Weights of a small mixture-of-experts language model, trained from scratch on English Wikipedia.
Size: 14 layers, 33.9M parameters.
Experts: 16 experts in each of 14 layers, 240 GELU neurons an expert, a sigmoid router.
Below are experts of layer 4 (counted from 0) of a mixture-of-experts language model. Rows are named router (the router's row for the expert), up (a neuron's input weights, with its number), down (a neuron's output weights, with its number) and show model dimensions 0-127. Each number is 500 + 40 x the weight over its row's rms, rounded and kept within 0 to 999. Numbers have three digits each.
After each expert's rows: "raises" lists some tokens whose logits its average output raises strongly, later layers aside; "mostly gets" lists some tokens that are sent to it at least half of the time. This comes from a sample of Wikipedia text that the model never trained on.

# expert 6
router:539578535448491496554552482508530540458456528496524491508498437527485458537461480459531524463508468493467519501532497469490527516482547489537478455531496515504547553488546513466507491503476439488516510534440511614559529495430508415505513467512527551486459489486451503465413374529485479492479555497520426502489420528481516542459460493464465491519562535485491540560462559523511569476489
up0:556434472445520499491567522511532520550520491520528457498500497502505606516441431581479521540415458530491427471526459550445532493513461451493504524538506555491580481497471513486513473482506544410525605558497504517496589472541537508492468483482516571564546438518443439478520438429454587473520505509555480465450488485486441498501442465484511508605533486480520511511466523475498498500494
down0:455558501438449486492527475463411554501538539501489494549561478487455465456491493556547508534542545549520509525497433517433454555511493502430544434549499467512522532550496551562445515509555511543448426481545543481471530521476473475452474497531486525428526478535524464479399517493464555461552533439512474471500483561493471490421558478508444549478533513510532564547525497462493532545484
up1:526476575527473527506518549478518518515517481492524555498542444529532556496516495488529487425543343540444516563624555492460544452437477556456548549509528511532542530519506557516508498521460492459517488539454464503500520509463544462561472572560523453437493459469541424536474461461540460476456431487449503529478507515519488479467477454512517548503541577473501503467494507456489560458503
down1:467496528527437484461469556492456506514588535502491464410511570457463433485474449542546492537520460533519443518528518494556516528428541518452461506483508545429532465491456507520497466517504472517472522523487478478522472498510472584477536521567498533463536510440484516520506539503531484556490536534456513541470560494454463487478481548462539510500510467512533545484409443569430480579484
up2:484457538514498476569461442484496492481548418521516460469529468473506548433440520524544432474541547489469557529531517509484462598545498511525466554467532511480560426473480500442425495475473448523473523547465545540619468528444516421526556556512502539502469529512492510547458430533501583474472523441424490553470477570454521470491484499488576499535509505460556450449475492503464522452477
down2:507471545540526474481525496565469522486522517485441520496425363455503486480427557467474496497475486518504524518569507443461515518592462510522506555453498436544483450483496509484523520482510463512379467584444502511521561493447471496568458490497514515521443523518545631532530466487536428514560568486462417514534479508491402524469522505499474494500517511478413489534431449489511412498486
up3:484487508505508499551482484478500484449503497516508485577558465496557480480553518486573477514564496448497497529461510521512459505514505478478362493467420520520528499559531553554561538545490489406505505538543477453550517448441504466490481484435514543539425495563551565463498516606458537532464537442507492505491477509456465547481479484506517467546581487539483429466462444492531532530568
down3:497485438557524403535489569487549492481518460567426530534499481506520544537486521500494433419491445518515526519477516504479475558517499506500494485515587466582542481492464520516516505467484431491544485515510537503550532515543491492429430461525542389599502530577522500539536494526506552444468498471553522503476468530539459474506543509513461397474475510556490534531486532485437545472463
up4:502577521517526469499492468449504482480464493546425522497499533559532483582478456438504496461603459443474512537504445473504551473519539558467506469564471522510487469520491430488430525481463453481551582488419494501490469520449526459516503505486467473485479531559541461516551421532520528519492552428556491436474486536491516442516418515475562512473513511463486529483509486482473515569547
down4:576466524453439501481534541567558547499561493417583479455478507430492442405454536461568530517520512535475498532446541504514493567486498493506509431548492509509499519407502557565480572454528588500503453512542558540489479492511454468512524451476554595531489546447461498548513580478503481485505514537515437508465494464453500463507543496496499515512502451536504515515526528482499483492480
up5:505494491534487525451504488594481505501478532613531488499524428481531501559461554445521550450433493473494465588497497468517595506455568479490450395501526548516467532482522514559562496458508449424410453482456560562479559465496490496542458578507519468470483595523484517469509442491491521493498525472503436465433536482479586534526499573509509509476497479424497526524509586503488514529522
down5:417416527478406567527451515558489536485518421522481510498472521499439527486465511544538512523528504484522475497446546524565514485496489520448546495479514442509479515524526447460492530474557496545544507546509528491524464504443477539604512459544525584521514438505480500519425523506471479590554393570517538496547490533498431498454450480510572485472528512507410452539432568588483433474472
raises: " of", ",", ".", "'", " for", " in"
mostly gets: "s", "ers", "ation", " season", " game", " work"

# expert 7
router:548503525520492507604515424531451563509428486513465483501566458568505454526437475519512462515512491520501510513448508430549469567456524491448502462536501519531536485493495481495557542508525543504519473491517439505533543515476491458584461507560522506485537460406535507492463507490535462483499510493557537461481454581411546498433492442486496467499471516464555465505495545500390570484486
up0:551512544511525507502512456514516428526515497469443484533526480551579520516452538426460520558546478492499412485553442484475509480472482539544523452518604501403578491519505481569549463445472525470474546413512480492527523478438464495520458568567519517517584472468444489544495474492523493474508583452447482496509454493445501524493564501464477479502452542503511508460499626492502502439524
down0:527473571531470418498523517520458493579532514590524506560567418481457583520483508504526476440496531499481508518571414456550522556452532471498529519444537571477467437544477479491472493538536453549595494489497544498550488560534504521497473496416455527440450535471482405527491557474423487482553477590529463504586534448487443511472530565515474534487404490478530485534407481447430573486488
up1:463527469532489503596487457498495475481512494475513478401535474499492469468486502454443467453500455462564448492460494555461545464529482467517522483575599483580572410473474419509515532525501435500537496536490468555482558541505592447524471570470498529486477511410420529502563464451463439443484553457526469533476521490466512467532521543460521454425512487531531567548454521510482473472487
down1:487508546443464536519480450470451501484434524536405492497498413556488555470472489514473508488508475528494539523505500480497476469535528451453499519525501508555453564455476410443481480491580555502503506539510560544496481476472500557538535421531498439488554521505497558471484485456526486563494443531508461496494508509489520539558560519507494501548499600502531509482487516401500545550593
up2:436435444545471492466540479503505534454496490548522491461473476486490457551456488513507527469494424503524518414513488483503458499418495467475448516547508525525456488503526478547560456538490467508536488490542593527579521531490518498469487519548503443450523497526568490489484513449584501520468464482539441493539534454508478452461529513447552470508521505458565487433499475532457540533529
down2:505433446512547390489490511479538618491487540530541485529503519519526499530461509483440486485511513428469535478494496468505460488545507447527508442527496534501524515474440454533488452480471520454491532518601562494524585504508399521511444545532511544534474496536495533442437533541461484490537553484527526498565505519498504457469465553499582441474543519523487422503485467491515525493436
up3:549449457468485533552533545515500471531475541453512451467459540533444494502477464516496518462527514507527481494541508488546500470543483504492525507454487466540455573529479494500543497525487441454509428466496521544480506507489473482547464480489514493564565510502492489437407473495503439542484498438483428560457496490495589511509569456532485593458515485484504498439532596492512474505441
down3:474437472502566432545546499505544525494519518485521449536526523531475573501493442568531484500511490517506445441458538530570506470502411510522482576438588500503471500467481464491421472464542493436541497478499520628501556532557513548482517511530515480461483535509468527528551539481431453514481460500517486544543478503580510489557514455456521461441556490480508464487528543429493476544512
up4:498561517552510546545510475510465505451526514521428540518520491481502454589492453502490452505538522531467565469442560509471476596541535540484500508565478489481496537518443457543470518497498486525483517490484462483526515474522535465466589490545454486527526490429437563536506542437516492467482564475483478495455443614436473458516528475439527532465533470513532512584564527426431553488571
down4:455464485602535462436502522423507513489459479547467490554420508493486545543507464487518513537425455544500516540507518493395485545428499532539537514532481444470450408483502472476510511486461527490519516485474510507507520503471482501459534457509487431508452463488480497508497439553494476503581448548513470511502502516483590494488484466547513476462491491574569473569553525476562493456489
up5:560457537503529497502520521510449502471474461424470556476442515464515453515446468451510490492503491417552514433475494465546520505485496574499532491488549504536461586488444426489447517513504552508485479553456523514529418514495526437511516514523449508510469508487541579526437507505512511390480526502583420531501539555504523605452492546487514481512516496526551507461498593487505509514482
down5:478478414500520559508446471547490447577476438505469519472497515535467524425458575570442530485468523519559517497472514482509489523528612459454461482462558471427540421505473530561454565460494469578511513489557458531497509521589505451540513526513524507523458450521483495617499496512540457495540468499461524512503430510456460521450567488469553463449450461501542449477498503532528491510498
raises: ",", " and", "s", "ad", " of", " ("
mostly gets: "ton", "ut", "ab", "ak", "ip", "ob"

# expert 3
router:454510528516444503509583525494503513471477511478586501476450470555506435493419554428501547463545557503520517519526573454424500467491490497486492494578466512481565518541538461459545511550476476501458507427536471511542561555493512494511530437447553493488580480472422501453478465482453461505537538527518506494558453482553493474517471485463440517476557471564502446528497579567448522457485
up0:501536530479541520477475527483492511455466521540511478512542506477470428491446537559521484547544532437494541497414542491524462474494562525484517556520493609527493454547482549440538437553467518478554501489544550532515496497526500473479433451499463504502487551509444545485469527521427441503518509526477495464413513519529481566527473465485538519502457509460497519527501521440428489543499
down0:521558468466476527487472426556459510504395465534469492516479589509497473502522542480464486550513512525488401452467485508469482533521465543471452529521461498504492526518571415476496394453531431438482455537478538518556500543462435557514528435562511467468439521522546486489503442401491526499540508641413499576488494517488470478497544498528529480532477443470539439509507455472484506492480
up1:530483476501529496545478441503524467507566465468450523506476499564488567500467518450559478503510548495374496539504518510498476520514522471470409494501517479489464463550532536466554486575499450439482470460511470556571470527489541547493523492536545536505496504539484580458510564568540470492506505513580507534518482572520522530439543478462456492418516476482545511446482454498453437451504
down1:459504499524473420470550536518554464523539481491521506572491523495504520502515537541459503449528523453416501547459564472488465463446434479457482539494539526475438540509617525523469543534497579538440531484478571483433477469527493592478529522487522451524530463492528513485497462457541569489542422480509526520520528477513483445410482542493489462423492514553467539438416466500537514524544
up2:475502448478496565493523423449468508448441532465526512540498486498515515519549466483498471529460418432503487564517525525567490530500534471536445501443540551504413590484480515468601483494407531532532506571598411512492591424476516502544490544489488530497493526453453500469491531518512548598543483549548554482506505507481525509535521467463522485567470504507517470524508492493533512490511
down2:481492477474534464525501425507457476484545566457475530540533444481469505482607535529515489536501483527488520438492473504504535541468466542515491435496573540531407496477463511483504539536459498463495474514449490488505504429529462468456471500523494512476534450495497559443508577487496493502501472486539522527516464566488540509505529504484528549471462468555528516482546481507588540567476
up3:521447514533469548437457528547520492510514479493563496511490513535599416490507449497519563508597567569560482481512481485425519559523490571519562427478511511462496487449490531494480542491509491462469486568529541531479531520475491514569570543493534393539512443464430572473436501504466515486509596517517571531455477512487511489554465511446466470526519491398544393461520489444461544427441
down3:489492532526477502486409479523545486501516544475477468488495468481514550556524606516506506438496504518508553443525544454489473464521486426451530595577524518466507460507481503541527500475514588514489563430441542461457516510449484522513465500436481559559463478452478532485461519514497529510604479466567546517581501438486477507510547567556546518542469437497508477572529503483562498495507
up4:489552541450491566461562516522481492566477543475553453478476516485520467460534462510469515503612453524555459469440543518635507517442405485450423486569480456514530510480477474464537490417493493527469435534527544543498426510563532516540583426443517475388485452502485481474559443533524524471461477421480546566611522546413499554451480499493473545509521511515479522513481493540520511470490
down4:481487432538507447494519491586514518462501453521498569526559471456479514482494443479535522501503471532428558483483523469482569467486436534439456477444510523554422480526473513532521552473432584507546546559583550497560522436493508448484557474499474497439488497504492510507488432526513412474427477514500504505495495491509496511520509525494536423487525558508515453517449493534416550487457
up5:497517505478487502503476488476565545504498537552513431490508484572442506489481453556428479566494560509492487463402418479454478423538382495576473573501528523519502493455551509501532459496517460560509548546489440501612516509489473522506447402510511515528476533421470541523495534499490552518476504490514478527556540483439520518448486465466533425540525520439528498481556512588489533523513
down5:519517425481532560517491471529493475485473455545424501492464481475486494429515572471548505528500461525508492480477590548535559571495543483578507536506491602503465521488497541476512560490510515554488579529489551477503467517530539484487483523463485500564508483490481465441529436480533426552505551522488503470445545535477419447518491490522457520456460450497462526520527475497487528524447
raises: " They", " However", " These", " Although", " Their", " There"
mostly gets: ".", " that", " which", " who", " m", " it"

# expert 0
router:510514440455513543596592478515534484452539535483492514503477475524564490583502493543517480463487519497538590560480476543514455555496531565481470440549460529521523506528498532432496503522469500484446411468542446566507585517515449467524500476475530528480527479505458558522440481451428494490461484440470558512513509495492552500453515541499509554461456538531582549531453501482489539526480
up0:519444529526448522519417491486472536486547511433424494478494484542467492515466549513514499525515495492503594529507487497512489497481509534469499478386512489537484485507506468498496602524440525477499510528501495439501410456535534481503488438520464478426508441513457489526436486512533547415464502519520530525475489490463557550531484482470547498456500525439553536514469541439553522528536
down0:474437495536483532598460513516444481502483460495546541513507552433434601489495498546504486455526522425557487556478456506475498468521487479530500444507537482474399475540466425499550401485537513424404497523519481495483430479452403481542479491536495526437502562505594518494548439525456359565510510547548499418568465452453497441504572560477492421516489481475541498458532467462546506495495
up1:505626511493549486543472608519441425537547433490478501531503454575480454509482484586469493499466543530504488565512474443495420500495509508488491482556498450485487478497472474455461521546514495460502451429488467550512565527463501559572496496444567490494472564506505562450508492553548529518533525469465546537512448435541567553464481459530545454556459478450530549485482485525483494505496
down1:537450498502432485467538498524441396416483523458489513522519527437458503537546542558511584547482425524447530478519470518570522496515504456453457541518436539450485487575556479537544517480445528491528514538565568507529461508540548475509507477501484528514552500556530491482502484467498498457519494499429540444432551531447457513525540516485589546493517498470506487532503455425627509467645
up2:511500533530391431460515524455415511465490436440462516445467579457458477528490525551466545465488539493530509492462540581523475486513465601475514506528443512453493520533472435472555475452431482462595423472527522488540466471469496460546516586476495459516458526570581513439503473425545527516547487510579522506496525500505561522552475499519480509526531405481528512569441568482514504484487
down2:472532507545527435511562604541441544495468444594469434527478491491547471504506495488519585539488565505493551481435523525518503530510486509523524484451508501475526522490518479528536526530488510511440523501519458520422508426564445438494498560458585449538542460420514473508534529535486524515553537488533511453493525507415529506467528490523504489477461390497544498478472573394499537501475
up3:492524508453451481538431563456507576494546548474495457535427477502449497509504497450458454484468540557517514449503516473489554527576485509444517412546477500520534419486453531420542496489470489519614483463535463502481516487541532501453525474496490454489494545452492539466506503500544516449531451493513521550499556472453538552473510423534495441565455475471555477535628479522520516514455
down3:473476526502574493427471526429495489457563491553525485497511498471505440473515500469447523475477479521517495486548545457463493524524502477552488471486408501509483481495398461477567496528525491529510525485575489522441457415493440441553508528454503518467518456578496504507508458429529454559504461555415507505457484472514449519506578485556458494461563427479478517491493558523496508483537
up4:546506463518472572475466443548570501420483511436504502527557467537521424508432569448489498486459547521529475479582542505550550460534491544505500505547528485505485531462591504566574563516480465486463511476468476488484479453551487485550524519482597466543566517542438491532428450525553426487462494505459513513486417526554508480456590522498431531437497524523442478457529503526522528475509
down4:544520526502510458446512415486516534521436496511558549447449512514506471516574481605487476505479547568519515530467475521527488497576417472436512481469535507537439448545425532475523431433457551479511441525492506456479496497500458486580555514534483468532470526568483567504522457498576490453466511418528460526534550449426528533480475504564578457486435515462467475509522448478451542462518
up5:475471479562564437491492511529453500499599543463432558570522520548460490528458467526499507469522510477473531487541465480467441422475469480427479533558515538557496505512504498434490485536483479555536496521481468498456532464515565530561457475483517425471541590505499444489507475523555473488534500433481449433514508533498460560498473467478488515491490528470476552522473595502487517499476
down5:506494554421487492465515519527559482563530505483487437409580464500508536552522494453501533430418560496483422516446472458543515535524499492516523519559525535477485449468469516534494485414502527562511467430525521498541566505558492469479513455503526509484563536498535546423437512499476567511456469547513562443525539531536406472519554518543541553517523586551430518493528470506599537509556
raises: " the", " a", " their", " both", " his", " an"
mostly gets: " for", " of", " in", " with", " by", " on"

# expert 13
router:524472404457578491511463518534456513462475569424501522538525515491520494587510457474457470470449537510437464499509526520474459541495535526482456413469494489586494478516536515464532491504530483495454527578590474516599536545434519504593474408530558550482488463534519505492492468442411484532506516560460478572502489545461516510534468486490473531479475515505572520531501524544524488521468
up0:458407557438451510448538468491388524461462514494517511489481533498537546524508516550522518540466447479493506524520477508490430519497432493505525516484509437529584464457527547592471535508534496526481539495525455485511556564514503514484539545456508515480465536470519537519481473575499513516446488521476462500512510586516541500480490523521382521532464567532532507552514499513523570511473
down0:475492502503547551442491519492434477526509472497536537460556507473538465468471473488539505494488534481517526443539484495559519465448456530427497500493469505492503478475478501565437556480521602444505566464440450537515573440528501489467560500512448590531471521456519443531525513524546489545490478519513497504480542477441480484510472548502454488506399479507513443515451419565481535530397
up1:544516516475501439504587523506532391552519505481469438592548429522539478449533479554433503538461479581521416473461506485500547544519527505437480497430515495461464454465533502497519551521502539569525486502547468532543544519476470514575485518509565541533470485498541549499482467517491405522510504427534555509543441430563555577506513511502521494533452447539509442548534529520502517502454
down1:569515511428568450526508482528462484485514515544446469559459481512501542479535545548486459489436442473441448484461476550505462523502499511487455512514434542530399448547507494545493533446479501503491463471499555523481542457506490525507534462552499444424553509566505509568474435505503379509460515522482478482484596417455535468449511420544550490488465528487491469535540464470474446473517
up2:480490502434510573547461507541457482501479428490531547498539481417577423474482470433563516474521428491614461467502555439454602570506522497435514490525445586495511511497487568484559508439559433540493457551474507539494475455498501518534551494518503526497480423496462477473502451481535551509527564517544529503522567477482562485482502468506459483491485436492488504554527558449477491432502
down2:441550555500556453461454513526470569507457450515508551490525474512469585486556506515546519491489500500497463511485561494495579489446478491556492499526476539420524500521459489472467477457474537564544556438561479474466509486497498433458471490468483453510503442480533465432478485494557553523458507568538415508501529424514504486507580439532433494485432477442535453542525518484414515489518
up3:407517507480520457511499526455416512515451568525487507468477542489441494473536430439567464489411513467541526568510432472510475441507492546367473535524526514525535482463535479545487516538481538539513548545544451510452508481480584507487492527449613502503523510517515496572448493395525483488433491441457530498548499446524474540510527541555520494519445511503473502544542577478462507494460
down3:454433528526562533553495510456527417431532487425574416519518494548508458463517472451420425503529473466493448583530503522515510520547571521582457498524423420537541507492437502529541437525527543461485500382499517489450460469476537438491510542428507522453538405447476468494531543496510532514519577479483513601457427537531481540549499538439518480595485456529515542577452506514489476465531
up4:508550424467507529544574480533542499511532587431561518550463542516592510493534454429531560425472504453437511486479504436506515496500525457441504551526505448477557448560475456535470553534518537483541480483532516505528464504505555488528545515586430519550512508488482473512495484500545538540523535493489479517465496502456505540476444437467508478465547585484461496501406474535480521463548
down4:522367495512550454468570493507523524482544533505495494500593507431472471461498486422508575467535515482514515472459563431470555456473481464513528497467502514594507496533619494505467498479484463496456512484492523595573532431479524470483455503498517463472496492467476488542464494566504463496504518527533488423539550500563476549448530529496597449459484533462552503600476490524470505490520
up5:464498499499489521506483523402539474458474562500484467515461486539519506534470466500490587574572541450470459543490496507497490537506484499448474425481531528550504450443512566461462460459494480497438513499495465458504480562510531490559489482449558541493464557480585530551509473434488492533494513510431421493548480461457494546490474567505572551508473539541456541537482528561452497556416
down5:540513554576480487458493445520531508530490513470591513501489477422472490442535459514490488507530526588555599435551467527513527449485523489529537446529496501499495524551448566539544436500506519520569487549452510432527487522432522490461502466489560453484471489476513502530523499506464521373554465587420589501533531494483471467492521517518511493592602574495536454529439430514427456496608
raises: " the", " a", " its", " ", " an", " in"
mostly gets: " at", "In", " been", " during", " had", " used"

# expert 2
router:489502505480453492534558519546504485477475481510508596503554494517541470506510512482450480493542499495426572545500502440500455589538476492460533483529451484517492506406580515518515570508512492430443484531483510526537464493493497450494479489580543538470458446480465498439519459482455428525521551449530430590546457569497467535492444486501458570513551491522497453515512516478491562479382
up0:481526561528513465514524494524525439439493473504542445546438475495624415488517430508485485445517524480474468503537482510587450562498494560533499468610495527506497515449458530517546524572537508421494482496493522431533441488509580547465467491466513521459512508485530535543498467471495466491527535508465533524482473492501454560530571508462495510525532436515529484487534480483558530506420
down0:514493446504521456505486544506441562485555494512473526494520497545474440475496503509502509482449522511542558448508467384481519506399502488578456411531558439549477529542504436483533477462464526460559507406501457470490440478522413507506481526500512539496449449509443490535507502566510516482492525520589450546549502502474485473515489484493628442561547489496519451505466502522551508520553
up1:489473498507467630551504567499433443440486477400506522516505460489493475463552486540555484499513471537514488500465589508532509506508506497447482438431564518513480529549517461521448517499469428451516438568439454467544465548523449513550492509529541430485496486509481512529516516418537472543513596438483467517512445612520468483439513480467453560523473591535497431512507583473436452487483
down1:468430550532547537517525551521491527508562459515516490455505541514530522514462510469475485455471502458529522483482548477532517425451600514462509453554452574544567488535510539540486580551485553511504456504450467476481456497495488538502493517537464509510508486509506498448421465450478420520529575463572555466537504512471497528526566541487446469465473475515416477591444439508521505494505
up2:566477532495442427493534509449538474494444482475461523390482495468519483571519463502526514509462467532525462529465558509509485498564599483517525495510565559491510492516528508536443478460445559446434480532480461524560498514493537477496511519463552514613505513489473541452502492517536468512527484456541560451487516471540591487457491486490518574504448510508423509503499523541457516609509
down2:512495531516453473475430467535503473636501540516553517420489495491490507523477616463545529469508481443467606548434478536529494515518490521478511460458586518435541512474517423497482476515507570469509461480465492564572475450465498557445434504489452524506487465443440535462505519580550475504566535510525556457491473521515598479424458551517530461511446522490476500500537546431513513548481
up3:486564504436438480511577535501459539496518503566522454526442516530558466456556512563466501535485507512416498511495468541461561476441513515538536477573486504543504529512497556579558501461466567585496481495586466483490463525560495514461470486542470593475526526460482459520452568489446508496501468525532493480448498469479480481506413414543486516572528507539497455454488539481503490504503
down3:553493546422481544508482448418471491554510534524471391419536528526457429458549529481466497528449490516527468491486501557500501530460520499504504487556478465460494541464531453470516578509570434473439426520561504427512576476518524494569413452454544505498470469515482548442480532562560478478527527485520526517454525528531562509520515516504438487492519417500490497433507462516444451437488
up4:514537456450508505489587447420490512603492497474493526529528421528558568528466548485468484548451435465436497589403477500459582457527501528468540476458492502441499506478457429530480508512510505516491495551548469457520479524520493471469444511532590467491494572503545462521512453481535470519440511475481481550526455517512456529401504513519525493529455519493510516530510500455495552451504
down4:473496539551528482482533578549455483488489490524483535561428491518470515517452457546526513528531467413564438397481522501515434446504514553543538543530596462486487494477549469509443481572483499560500471547422465451491521479519492460554481489468425500502541542533495530501500516518534526491478513473506471577477474530591500485451546489507462528499505519509515430511481495470595407541441
up5:452396522420551498496563425469544572550507457507399538454538462540454465491492585508483514506483539527510412467458457474458464470473470501571537505477452527560487488481481500470521445531484517534518509523485523498501495445533537532484489589469434455479486528514475495491545505489481546483501524530553472468544487500470505523482457437484564530481496587537460569565495456466486534495477
down5:512451525507545472491604430478491552556513526450553470519409531483482470569556426457507444467545375485483548568530501486522489495458489525497535480532462468480480555428497476539493491519531458498481443466485468476480596510478445549512519507488522536501417482549489514502502499452504450512460439497470499503434501521450473479506507546504474495464489530502522503523425505547568526467529
raises: "20", "19", "77", "11", "88", "18"
mostly gets: " ", "–", " N", " D", " f", " −"

# expert 11
router:452515530527520477520534517510549536533485469523478548523559513506504444482519492472459522488551469518503509534542527527461463566479507500528518444494501549566560547494554541493520502515458457426438439514530485570513529539508570453538513477517582503472420491444493460550498517496556535478507503483576437568575486487439470520464479496380524515559515527496533457558560555496497562516480
up0:537529472485559508465439467521490505482553524536447501459427489503500485526448569498517493569552520527490459446471479437498463503539564542500505425502476456491494442532502512402468542511468447505514510519455417465490416519505440570480490511455516497512492552535478509498582487514469514493458437534504490524431509491570467430470497529519529499541492574525470420476494529517494520489484
down0:506558523637522491466525567566428566498584434544496425455518484523532433476492513462477541519527511481465534467485468463480408535472465485569557431528489474513520528536513458460496451475496525575488445491527480507484544430494512535502519517453522499477519479438538503462469473468584511439546541542430562497457434456536505523530497521459442401501524498559556484497447479584443506528489
up1:484444560526475448490517542461470516556417493457515398556481468513460491448570492520493489518560504473486487522556544540576481504487482476459499520483489527499454502521497488542519517579501493524528526463453573448491464478468512438479347419572528460447447458527495475509493436467503539463457522468509527508513423517507490522430476522446468556569524433476505502433500573504493442461471
down1:519480422542553618519532463566459545547544530513523512484566471520560551478463484499445491429555505515556502483493486455547530533456533479524435508484503532601504552493465543485519540447551490523498487437548563456464451518445509468500476513442516519519486412368416501487504564479512451518513506539452494483465522533554512517495437509501527508475563526511501472585440517484504556493446
up2:476468503553505479565478536594499462401493503486564480543512509451549455497490530506531569466501509529616481449509564467465420467482542487526473577525525478448529533498534525539541522497492520465437463497517448503546453511533475477508447532557542537469436543532460526464583552460521443478489537480522480550482547511474452493396522479535439536520503477550500501473472531524378570410463
down2:487484491539482584486501488513462504524495473440554521592439459522518490527497533473516448456469462422443515521545541464505504416525527477410512616517506514481480421456539423564483392493460516466563546514513477505522506544475489465444536512477487474527473525470553495492422478540523492518472452517486533496464516581513463518527493405475533552474503492491524505495544453493517526535487
up3:558486489543512533507561530442512522501509468585500456514487499550506502527518475518500494525603516468500527529475546516508489565472437562448467513464512481486538518482507474505538569537547398570485473548533544467558512500431515554425554396507538423534556524465547438537539538487562523492569498536501505480520545506503455491458480478518473580476486560482508529484552495556487558493453
down3:455539573528468425515490475543495420516534507497528496502510486510421515543498514518593509442531467471556492482533499459426506411519540525520544478480483491503536516559509494490584449454523497526527543488510580548485456550552404505506548502439469478483361489552565557494503547489472462555476517414514523467552524540474436491513535503467532473503363543458526512537499492526505484481512
up4:521541549516481403478564497500467515573476480498482480533519490499520572488457545537496498502526521469506480473498498479455448513470535509542462499516500579529472493556507502488472547460479412515460548489559499450506477516447437490470432555438603515508619469467614577520438489496503516547411569443477522551479499501529503504534490550529485465497476511568581478539509565451524514511489
down4:420498593493461533502444513530494555467463529460570550487489465519494490526541517509530504543562495480482479434446456482433468517448535477529460512533557450434524521562552495521540518552495569522461557498447537519509510486475488500519551530490364515509478552589486526462485442478505567527528446473538576457526541464445510447534534482542489490475500421426393556558530467568443558495430
up5:517484542584499474553526496421524492527464476392527514492462457518501446477496489507529473443606535515584466519441564401523499480421515521472523541529449538478515453516520434420528461546546498440440499530491487528482523549483462479482534592562574559492510520563397472480520497388420432474476475517537500542464443481539554540480515486512519514490542490551576501615475514510523433466552
down5:510486468565496552618464446515525484479511437514451537499527483489544504493529529563463521490511525545461477491543556464527500533476532411499500464432522524510547573549497539485536503497531564534472490433486531504434516403527485474457521544452529517514485425497521478450485518443424443466501549565534560493528402493458576456478477358452564544559517466507560510550479495592499495532481
raises: "|", "20", "-", "19", "In", "1"
mostly gets: " |\n", "|", "\n", ".\n\n", ")\n", ".\n"